Experts of a small language model.
Size: vocabulary 36011, 100M parameters.
Below are experts of layer 4 (counted from 0) of a mixture-of-experts language model. Rows are named router (the router's row for the expert), up (a neuron's input weights, with its number), down (a neuron's output weights, with its number) and show model dimensions 0-255. Each number is 128 + 24 x the weight over its row's rms, rounded and kept within 0 to 255. Numbers have three digits each.
After each expert's rows: "mostly gets" lists some tokens that are sent to it at least half of the time; "comes before" lists some tokens at least twice as common just after its tokens as in all text. This comes from a sample of Wikipedia text that the model never trained on. Tokens count by the router's weight.

# expert 11
router:125139102151114150113146133142134108120134151151112150157200086096144122142122122149130143140123168133126111150109149105150137111189103137161117160136106145123126151152134125140101142182109156134084121116140098095146133143110097174153159144137133113150107118103122135112100123135131109118140179146158108052115121144161163159142090133143113115144150136125129146088149081149102148124114071138105115094162153147134111085180136116116108119099168084137140140098173087098138091169166122129112147100152138147151145153138158124150137099140133155160160088109124167111134114133123128124146168161155136121112138155132108140109110099128116096130119150129124109121139154169077110127127166077136141113151132146116142112144122081114094125112136132113100139100146153092128133124140142
up0:137101107185170143127076125135128160093093124134106114085094135128108122148149130146105107135139144147093130118170145130142108096149141137149130095113151123110107134118145111088114147118132138127154159144123109108136114131127105123160174107094119174064138132157140140118130123088148106129153100114098148115129154153127162109108123120146118140164158152142143152107112129150124143108144123119134137162123169191082120159132122159119112125111081153121145137125110094157160158141129119142125169148120104122163109155124128133136142120147086172118117122091106145150205136122168131122140114129107128090159138113120153180115125090172116123123116127169125127135132128141152150128143140135153140139109147117166130139128094159113143136194157122177088126131149125143112145104152142
down0:110123150143139148157159136140140167140176110160117094158169138110179142157126105166141132169143150079145124148117136080105087166150155104126125108121144158121108094110139136143139151112199086077185154142107111162148114170137105149111162106104150100134126114140095140129092129151086087123117156136137132100121123123149133133149109140130156150074136190107128104076073156102133127103137139153121147118114150108104139111143129114152091121148161155151094146158112136098167124168128110084143128142129141103148171086167103105124135136167118149109145102122164116121108114166168115103080138082153092117121132145158173130142140164122085130111103128144121131121105147088135160153115124106105124121138129119147125126150099150128151117155094117110117150179143128158127147129118158
up1:130122156157101099097152116110164099140092068164141114148105144115124143144162111144122138108111113160119148125155107160160132117157133157135081089120109150134135149092150163103131129163085138120072124121169150106148113078168128124156160086074148075114148169164125118173128136119128118119139145132134131125104133108147110140182136099126125122114130101129106166090146115096109099119140155081138085113111128120159112134076142109172121096117093172114129118070123127137128181179141121156104117127122121122087113079191120105166185149125114134132124147133142130130112148146138098112144081093147136132108130163142097136079087142120104114122092123151145149168167104160176138108122133113168148138127130149090112166155137136125097106112081095113158154118116113093163171104149092
down1:175128111110099134124149125105106160138154119149144107121130135157103138150076117115136150152133151130106140096156142106128148085114133108121131169131145113151162114127087137101137174117114106117154139090112133126156164124118099099143172164141147137113142155122127137142098141129122126098145109089115196114103126080160158121116169107113122142088156129100120160156093133127114105121158110155129123147120088161068149162125101139114167118131181141166107133119118153133104159121128165128123146115181123148136150090167131147136104161120129105128133149156142141145127122107150140101102134174161120125126128136109104138121149139177126076159118166133126112102164145097113158126104147138138178153108136181134157166134119105128085101128089146166130156165083110104098136131124126
mostly gets: " was", " is", " been", " are", " were", "="
comes before: "\n", "The", "In", "==", " a", "==="

# expert 7
router:124148077158120142118108143132123122107131146107137130128134144168138124094153137149133138119128155087163123157090161093133104163109112152143099110126138090128097155161125086078127140119138130131134100117134142157109171151157103171143121125140128112112133156145095135106132114112127114148135118130205092113086107148152130147115101116156134105158100100137102140152117129143161154113106148133102100147152088103100172129141121117125130109119109129141123183098137152175112127168162126144145073164094165177120181194139144143106137085123109142107112120106109122128123136146138135120127123123141123147131146164121152082159146119171143154084096090094123151134114140131117124157074117175187119165094111110131121146112146112149161118131144126109173121105139146132153155104101125
up0:081128171126167114165118083114111138119154113100139074115110097165125114099146125175144117108108152133111108133088128129100135134121140150131138083157111151103133145146133140166133121172141117158109143150161079135135132101125122156125105140114147152160145144112123117134091172138130135075123124111097099142158142179138108161135151143089100193155157150082151103117143112145133094144114137191112126075141136141094137084154091124132106126141122090109104116111108141121132177126135146115142156135166148104093150110116118134137163130138178114116153136177084112121087157166177134144141113119082158143143175143139135124130064141110117074133157160128159104166183092134137099117093108129143149115150131143126115118102118123138140108138171111107147157134135137155150127136145119
down0:166088127150098130138158095153099142151107134174084123129131123130106125139098095126123138078151147177149145140125123097077160128159119123091106091117090091128101132112126120148153113090134106161128130106096111128113139120145132128086150134114104137143135135161149126136151112130157121148122116121145115127100147126137101181114145144096120152146156090090136116120199129113128140156125117177135122113114103090137162167164145133140143137105113116119185082140128094150136114097135159153132119168141148156101132095137158124145147119102163136144175107101163158102124135133108124096134170175124140112121122117136124127149129084133092112160088150131149140105128106149150137173142136121137080119154137133142156142149093153084160109104135111111164138142121137117084152120131164
up1:140123127174102131105115152139137129100138111151154156114082115107101136160127100125125102166187117140079147161166124165104172100142114152163100154121151143143130100092149134152117134148122154128152135118108138098130156134160073094127115162150135123117077123149136146176146127101146141094096138125126112144150135124074152143114108144136112130108095128103079185126161125137119149133082114193124127136135155130110139143082097131153112109095121145132109162117135153101097143150117103175142133100080137105168120096143098112139126167097123124083128093140189141147169124146124099129100127132132107153141165102076116120135115159156128128139097137119149135139143165109138119133117144125188089178157088149169130116105106161163144160120140145131152149123109105117121137135127113
down1:142127164132106109119126108129136113128126154145106131116100047136128109097116159117134143107092132077131111156105081136153101103120096180127129165157107118092080141142148152130126097125119090150114099135130155120147150125113124104093122124125094143153123100104145084146156128114162092100092128121121108119155131155107138135180112121111167065157136149126112144083148150111156157153144119175137127109120090142105117126117162161126141175144126153162155120144090120093137139162136141085105126154144122107154080091140172143140146109114133162108143163110134151100108104117160102130121106158147108082151138071114103131153156141145124111129102142128105136165176145143118146162163141157120121167112087150164133136129112097109131141117094096110155157151147151109152122124137090
mostly gets: " ==", " =", " ", " n", " ===", " d"
comes before: "-", "\n", " mi)", "_{", "(", "°W"

# expert 5
router:082122147184115114156097160141148156113113120135109156144125170141149135094115111127107116082156150111093137120118077120129101099126112143085124116119098120121131128112127146107170141120143104094088124096180143155119150131124095154119119083144113113134082139110147144087141160112084156117141127116100088115137128090154122168113163155130134083140153178145115111113132142125088113148123116125124133087147098174150110159125179135104119141136154113183146113119141136139115090151174127177131188127131157115133104164159132144120126126185124073120142155162100179141142098107093118140168105078105141142149130110155165112129125162121097136159098130144124159137100128096092108097127120103111142138103128138177136177167118137147114125104154100150118094128108133117152119129115172
up0:144130113143149149107137139111152114133149135113149098148159122117134106135130138124144144175107146124129198154122132090131108112115113109120106147128134174129150136110073114105122116106086153106098147114113173092126135121153111148155165145142152124141142110127121127119122117116108116163146128129103152150137134151100123123130142153142078159117109128106160118165136124125126127148083136109135119130130143127100119116118096086095088119112099081120167157100160120157086086115216117119139107099122116158102111109133134079142140110143137144085088096189166123141154134132080159148117127117074124181096137137157108154144052166154107132121138120099137155144074117149098130138112154130093129151106112124105149132132154097173135138121131146144115123110107125120116166156066096
down0:181152105151160150114113111110142119142095139128113093138079133146161110182121132122165153089103129127145119104127149138131117133106137132125093074105154129112103088110137158150110152116111093133113085146098163109186105102153117096169148134110125158139142107138132093131131130158142144138083142130108155119116146116143132113153149104099113093119087096120088147162125114137136127104081137181185100181132157104144094145154108117127138123158103160115102145138138129128112125116081147155125129180148167101130156158140155115117090107111126114159106108129134160115132132106156134115155140114138124139113131127119112097117140109149144129141109140164154078123127096119164138131083147141120121093106140134153110101123160123166119154120162152104113110158115147116148127116104089
up1:104093136165140095134119168143111129137100118107153136149130161145125176115095114146136135125105100148131131155134156143152114135091124105160156095143084077115102154195153118140105174145128119161159115089107095152145117110132178127152127109132100149159077088115151127117115121118147119177117128128157159115120134116121099134143165154096134164130134149141143088133081077110105116144103135130118151109103078127137139092135119173165152156063137151119113093155113080122123105135139097158110179141135179146159120108088093140107110122163127116137140113133107086135132140132130119138143175140151160139165125112110109091122144105121119185114146116088144129106096168112141166139100131125093106113118105086167103108141127144122128167110161164160147081157166103101138103125130109
down1:084148135116134123125106141108182165133141135161121159111105103115120158152135164099131145110129157108156135154114120183156124111170136098111132142122128111109120119084157133094110159103125149088130120140157124157147076097103122096115115136120138115129133174149120129117123130120154119158147178142141086119143103102073146100114120133102104135124150145114111110147145128134098158129151108112163139155099113092080071113092141139141148111154130168133130129150140162112124119098077115148127149127125126158147130129164126140126139123150131099095127131075081121098146131131120114136124122165091147167120093142169120133149140118099091140147159144118170114189079155113106148151120143138113108141053154124145097142113091094110152154136120151127094116107126125129154121125093139
mostly gets: ".", "s.", ").", "ed.", "a.", "es."
comes before: "\n", " The", " He", " In", " It", " She"

# expert 0
router:139096186180114111127137120108131168115154168093134105097142166129104112154152132120132117150121165106133112147104076108114145104124143164089099108136107145133149179159124147100139115140152101135133099154086142107106151100089133127107171143117088122109080111144148106140106140119125123112131107126129105100143105103114146147094126173086121137131134127131129136138106168115117107133095124095103078104142098102109088194132123188106150141137092105136123096167138132135116129090136125164147118089166143133114119115145096159131152121153146110096162146188110142131127120171128121190116098139173152195160123133118111137088123130162128149135128135116104140135110120092120110088133097133153190108164080125133140126098117102104151138172121150154119095160094116126130142142176102
up0:113131124147113118107112146099155177116170166136116186145130093129157127126126134138124138100075129151129151142113141114155102164133131136118115131157135073141092134115120106112092112099183136142144103129067156101150140104142135142105102145147131129142146120112156106150149196151095119172170167144135128149171144164103131144161115124111136144140111108104113104125132139150148157082103169126162134104109114148104102154138155167131182126116147126141113127130109119119125129115192156096137135122134072063136173108128143125110140108155107136109140130142098147119151132138102130141063207126126156152111142126146136109087123087128127125149097070116138133104154136124114149148136157135124127167136124143174136149130117114120116116136124117138130145103106128085165126099140145
down0:112125131155130120154138093145157121148137120078140103103128094138146138167107089182097163103121108127132147132102131156141118112075139159150112104136129105134128126122108104139069113099152175110137133081133107100149071099084141108125073129174124101134100109123159147110104089142126165137112133112133098148168120117164116151145124098123138091124168141148140105100093102137111132135146160171115131133082111172120090124084133137177127164123110105050155147110098143101108126139147165093136103143180111126123137122111123163151091120126132129136109108149143108137135130103148119122103129134136095083144133134117076190168121132069135144172123137167158165151142116191130124149092134094107150109154133155123132099133136147145091135153144126120116121107116137131142075116067128
up1:146146107169137103111107119155118173124122123134161147145129143093101116136094137138099145112157145206162117135110142126115145132129124150102181137155102152133138085139116119114109108109106151150142125177146118149110177149152113154123167127151092143139122162086131164127117143114136146115151119132113150082111134100127128153126156118104099149126176144100134110120162128141113096156097146132163161085088108096071122095091104161167180161119115099152147105148137134158131096154140159101130162155150110173114145140109113088160111162105161126161149120116156088174163139140139125106098145127132142132118162108136081136179101141145122149142125114172150099113165120124111152147081129116086141129104156098141116123154120104115117112140059137130113141096108144116122117183130111
down1:097113149138136127135118103146132169097096122129112152151097159089143128122113131126115137108111103151148115117125107125091122165124130120099144119146137138137172160105132102116124146147126175125131122123140155143144148151107097104073093093126140133140177093119139121146153115133191158138139149128157128134117089144164110127104161115119156112166108128147107102134143135137125063133104101118131149162083136121094138130090160099168144118133138146131132124141152111124143092100126059124162145128104102153124106129154095130142152158107147140147140096108124102147147132125083115165162139159113123138122105101148113160167115125132111130091049093138173130144126140135103150145141130099176078101148114133086123102110138101120141140113100103139111128095138127141113134145085102
mostly gets: " Award", " University", "\",", " Cup", " Championships", "s)"
comes before: " |", " of", " and", " in", " for", " –"

# expert 10
router:119127128107135126127157124110133141102190124113123135143107100133125179099175150087152096145125160095144103097085098161127121118121129126100136083126098149127130149142107076144127154103143148089145121112117097106080107072107101123072131148130126156126168153117140157136113139138130146152120103166155135115131152154121158096133106151080109132110150149097124124130127119126119117131124145112095129108153152115156111175134091124138124122122116111134109110113122163098126126158139120137165141123085118133120098081125107094155094123137085161127120145165063128147145111123140096101124134172113144128118134123081123135109124150101119138085150132141108128137105113142151135117173115100109120135160121166136105139162158141143105130105124135152174107094139146167164105090190132
up0:169165138129140146102142133149146117172143108041119090099123101139115108115120113121125119171159151090152103116125160145149143148146124154136143122149140131151132118177121136103138133097141116112110159109115136122129141102122109125079156126128112156159105142159124081122142116119118117090134147127127132129175114106179106168154182154116114157135137170168127111133125128156152125170118125178136081113128138146108095157130091121159146124094168054130095106117132139135127150138111138159102151158115091190128125155098123161126124189136135135150132106134125175082106088132127134084073117133151165165100147172082141140099137123074147127161127142095128095106144129124114134144118100129118113156137120111161123146180145144141133133137135138108168115070159126116120123135111160
down0:118127125156115102104144144094141116110148114169095131165140093083162142106153129129132139109086118120091108088114121146128138112102157094150145136114087137126153156123145166124120128189111116172070152141179128155143161164111093119147124168126106095108152124099087134124117125109105097148198149167078139179106165109117110115148103132130127158106139095105117108123149109140087113122114095135123161133124140094138160144125125150129134104175098086123100165161113135127136094133133103119148174121130147128105105111097113117076127108115116129118106160110162107173115141137126110119167143115104120079130131105151145088130144103122153128094099161118137114099100125125142083104145159167149140156139127119152113101143092101129110153129118120147120098133106118161132114129160105
up1:129101108121112112104138121137112130149133158135156155114146146125134129102119173126183102089147097119160142107083081145170145098128167116103107120143121132132095127152108158108171113124107116102118115123149092121129154154172157083103103084090147129162126117104128125103178180118099114164159140112112122123152162160103148152134153132123139134137126120118111078166168139106085124126110106108096176154120142140102080115147119156125118160150145092109140132127141122120120098151146107131113170145108111105103101120112121124140110163119120104127105159169116149199108163169094120111155179091118126160177094125150106100173132099105138130165095166141084096146096108096111120132074125128133106159135080113097144105119129123104116165122083122118132129144142122134120083119156081
down1:095167110139117135155145129094129114155075149159155136125138113146136103125140110152126074103151152156153151085126110159134121130124165113109127135128105112120108142145134122128126156145131142130134117128129138136154143087076158100129154121123152121151160131134177125100156147131083137177131081046179129142128109109154104124119111143124147122115136122145113131131149119100073148101132120117105131100130163096125087123099175122113173126150136129111112121149159117166111170136179150089114104111125097112143107151141148115104085139134114139119117158125102100112162153118147145097125173118105133141123154132153127124154115137125083116140114184101140144122116083122135124086176145162119086138122091154102168134122113160137141181147144110148099129046136189133121154130157116
mostly gets: " 2014", " 2021", " 2015", " 2018", " 2010", " 2013"
comes before: " |", " –", "),", "–19", " m", "–1"

# expert 14
router:121174144127123179152159142121127168106136098170162130105129138128153159167100126088109111096113150128152139175169106141115119128131176110127113145114165101158131144130126126091139108093100084127102115163071115148097136126119141154120158123126131178098144128118172137095126136108118158087108138127105100116100148126134160112148133157128115152145142144119126118112162166110143129125134112133122136137111148154139140103124162118133115181146098122120092097128130073102163131115135151130122090126134084103112115138144121096159127156108108067098123116124136158116112082148139141109128133147146138133122119120100162133090177095079119100147161084161126138139142109203156121160173142124128134147100135102127134126143128163155128134123108139093165158115122157105122124133099123
up0:116100140113130135140115113125158125119132158139125123156096137100086117143110127123161147097142135132110104128131116141129124135194148109130140149159132138131132103120121097124157143086132115189094094125152143112134135105108123101099155146109137134105098083142164118211145159096095119141140128065139162135114103130117139128141142173125126120076119112166146128105100153089148141104115143106112103086117105100118103126128098130111146159170134089161136125123129144087124126148143131142108055136123083123126128146155061150120143130080182152138114126129134150100148143138190147105085106148121106113117159125113127138092130111127114139126149127110091146103122120101112139159124134133102153098130139134121101124100104128111122129137110127096167105126159065114139143126100101
down0:115124150136131160125141105124137145126100108132149119140114134137119106163119136137160164114142152149090142161098152132129165127104129132140156120113135124086096119142134128130141144135141093081143127155083120157086131103168154121096137144130124120084133114077117106130175104172136097118155127119105127128138046157107107139121168151108131152153132124128127136159106154113112115102114118136164126140097151082126106078119118115104110166142116146144152153157163120087131107123119147167058099117092138134128138160162138129110115092170099132089086140140139144157136116117135133144147102096122099123080123149130100149121123104140158117125112153124157138125105129156130152114135162145143119115106097093124098136172143120108118102153122124135129141132133144115152177160097126
up1:129102124113146090102135141125110153138125116130148138134139098110159138131113110112116113136145152126154069144134111131091122148136127153137074139110160176144154127141138129151146081122137125151134106163107125154116144147149138153097144101153156115114135152126138111106102182137162120145144131151122111131114142146095147125147135123097124134130112168153095152155158137097161136111156146156077132126157137144098096169134115094133140140105137106138117124115127131153115123135110139120145114086159128160100128157108142091126187109145130123089076110107145176146176169114125122094144158139142126099118168136124094114164137114165119165145135089152145123106069146118184094131143132116093160169130153146106141114159100203131150102124104108122128112138140099154125119123149097
down1:127130160134134143129131138107147148090153148106116129139135130148134115101107151120133178136148081126125091097132099127181145088132076120114110066115167157068097147120141156126078112123160154120089110134147090114149177100116137100143162121129147123139108141140087150146142152157115105111125132137135124118101124089109104099106135148144143148073135148125115098124160092126138149160107100128113140101142100103108138141102105115146151093141165133114072128129109153104105111145152138100093154179125182082116165147174096155088175108132146103155174103132126149120131087134119141137085116122161076134156159115166154072089105123111147071136115164109130121107117147120142136118100145147125126118081090105146150135143124114140167136117112147126169134154133100101078132107136137
mostly gets: " January", " July", " September", " November", " February", " April"
comes before: " the", " a", " his", " January", " July", " June"

# expert 6
router:167125148181107125115127134131115112124088121122127127107137140132141136136106106179148159115143141128067111119098132108168129088131088187084093117133137136138136139087128121173111143112162137126122126103116107140173126157105124123129070131119116134132100145096132143109145102136093154133121091129136084142138116133138159143113165082137115091130159132150115148116110068128107176168120124141110132145141127170123092157125136111134125103157093118126133101106162122103104106116131129132124135088101105125119145090110121149124147112124100138111133146099153106142110125118110132117107121141144103130120154093123126161122066122119147099146088149123100145157140119088094144146139135157140112112075146118142142155115122121111186137096126135177141160161123095181111108119139130
up0:134116116127170110131055164129099124117139095105110112094092149113129151116119126180163133116135108172147124147117101071150106145143107106119152114129121126132107120105155150139107113118137142153162137079109113127107128128114102085125118137148109130128121175124143112140153134084134129122133128146117164121165111130109124137109135171170136141111130169150141137157134138108087136126090142130137105098115164131115133143106147109128120143044087113138092144156118151131123138131128125157077100140122119141129142112126101150145116139159124138130145089091170119114169113104155169156163124119084165119131098163119138153117105131171118114126102110105098099145146161184127113092102106117138106150153150149135138123119141126124157130188108137179149161135117142119151109128129126
down0:157170105097126132111132076097116111110132090140147123147130101112130105140129107162166087139159149085127105164165118110143116106146167122084128143104103124111110176158138115125155172096091087106115128093113160139113118134148128119112123084108155104093148127112134109135131133102113116111137128145126154135132138133070116118142129124118098119136104135147144160138188124153109115152159124129123125133143105070129147139095127129120148124147133176107110117138072133198098142138153130150165130173127110153087154140120112156112108141063126172139145138124116173126162122139120108148164129108066136098130115115108125102163102121133092129096150119161074120106129127124125144117102141104138114178102145118153152108110133122111138122121112140109145167141097116140155154107115085
up1:156117129138154115097146112119081129124145128124120186142117147105135123176129119104097099121113124143085157112148157117112140144098127120131131088122120038134134079165124098098143139150111155129129128160121114137133096121142104133113121102093149085147134125108096136154160135185108152152133107098123130157137131163124143101125153155149090137106122107129137182123119121141133149120118121122140104074130141105119154157141137150149140147121097167176133120153151183096133120131153114134106114121133149146064093112100095148114123157135087161131134141096119117129124117093127118101118141104122118128103159130129147112108152128115140154147188158129107139096132128115110138117128102158167073142116123113130113121127123146078073125135120070166153121157067134095114175157118156
down1:119157156154131123140118089139143111126146152119118137170160126123107091146137147133099136150108185129116142115111138117154130142149136121167134130135109122085096151138096080134106103094135131124133129136148195083098129120092099135143112130149148132111110108098146158137136055174121106129124067083098106113121127170097152128163144131155178136130134120090127124162190173109142145138110115141121118136110104107121122134125163133131124109155153126113149123113134134127153159118094139132141114069114124100152126080110116127134126192156104139138099117162114102170132147117088175161119141108148181163132100119140140129116091124105138138106147110135150125101133072125121092101117123123131151083141167104136144102144119125142086129101149127142111149107115137134110104116159120
mostly gets: " which", " where", " when", " who", " However,", " what"
comes before: " of", " was", " in", " and", " to", " is"

# expert 2
router:092119151115111133133086119128156128129154121126138146129121111151182119139104107102147153100110119125102147094136107141112142138138149127165087174123145121144144123114126163169162166122088109145146136140173131104106083123158105098112098109137130140164135126109141150136111141129133163145129121141116100142159180102151150158118112125147124140159124111140165153100135090149123153148154081148126112121167106120099114131096155127117060134115123127106111149127130170122128138158109177096130180157125147109114096140124114111102156123108153143101148127136147151151155154193104147097100129144126154127124099115136135103147137091087153124117151153137121141131124142055118111130110102116078109081102139109132135116127137140169150139100108147130162142138166126106131116160165147
up0:137120168109138117108117139107149164094122135147124126112091182089114122128120131127151100146095139096123096124134122107189140140171129152101139107095152135114105160106145128143122133108102160159168139118153090076088139131145097074128135132112161109116131115138153111162116145141147105124162128166184120135143144104124066161177153135094139100113149152139167172096145116121123141147127102149112114204151130125130133153131131116126115155093108152128164146122108123177144168100078127154122122162108158137102154119109116134116143074130147143118097125140128104142139139123124103106158133090178136152069122151158153140128130080162106153151115148144136127098099138097118103159166116144079183144154147135142102152156129164118133094134114155087127115120130122109152121156109118
down0:122132098164110158085165179101140152108125140153157161119144147127151142133150118137149157179158092120131150169138145143114110071083128111155133099136123121087140141091127135137152140153106116156128143087135101111111135176156145115161144136136113153124111092117124148141099154112149144120127158135122129143124125114166138155120108114145148134090094136103125143064107108134113149130105108129136109144118136125113091071128101133106113152099092147123142125125093109116147104162118166180111149138136170109130111126098111130104125095143140150115110122146139129097104123178134129109108148121170127131154122164135153144174153157146125099174134153114138153127125179114146169105111099149108163099151116160089151136121093095159136114160129116140122096112134134136137159113157134
up1:156113119151123136133116138151129078170146092117104138079132162093137141111115154105131122168151147116128127185148158143130149124130102129091126129126173121123141134106143145154130091099158144163163119162156117118129144120133119173097122151146171105185099151116096094135084120145105162127103111103087092140170150129126158128141136126158128116134134115128125159222108157086095171115116146111182155115112123098125116129105103132146155117120139114111133117162137149142073119130112132132137093150099159134159079100143134146129110139138112142132184121123135140084130126134153081118126150180132181128145154148126128120152115078090094127132139130107125139143152101140128159112122139088131143067118165096136104110122129104162122174123111121112143132142134132147122107114117099
down1:134162111127109114105106131097145084154167079150142152135149070088125177157152156144120162136149102150106113159138197128139149142115122157084138140171119154129097121119149132173166102134083115128132076157148135105125167129120145094117145159134155094116130097130107102128115141150142119125128134124138114114099132132122155119119126139172114142163138081162136132154147126116159139143134119127165148114136099107145136151073128119139121096144095127121158096083150168080145140110114145139100117137125113105075160122151127128137123117141104100111126091127134172076114127099139126070123112147133093123113092103139122124115104105117137137143163100154085162151140116131130101160108190130153139104117102097135094135135123109083131086091092123167114091086140122137131119157157128
mostly gets: " won", " moved", " received", " joined", " began", " signed"
comes before: " to", " the", " a", " in", " that", " by"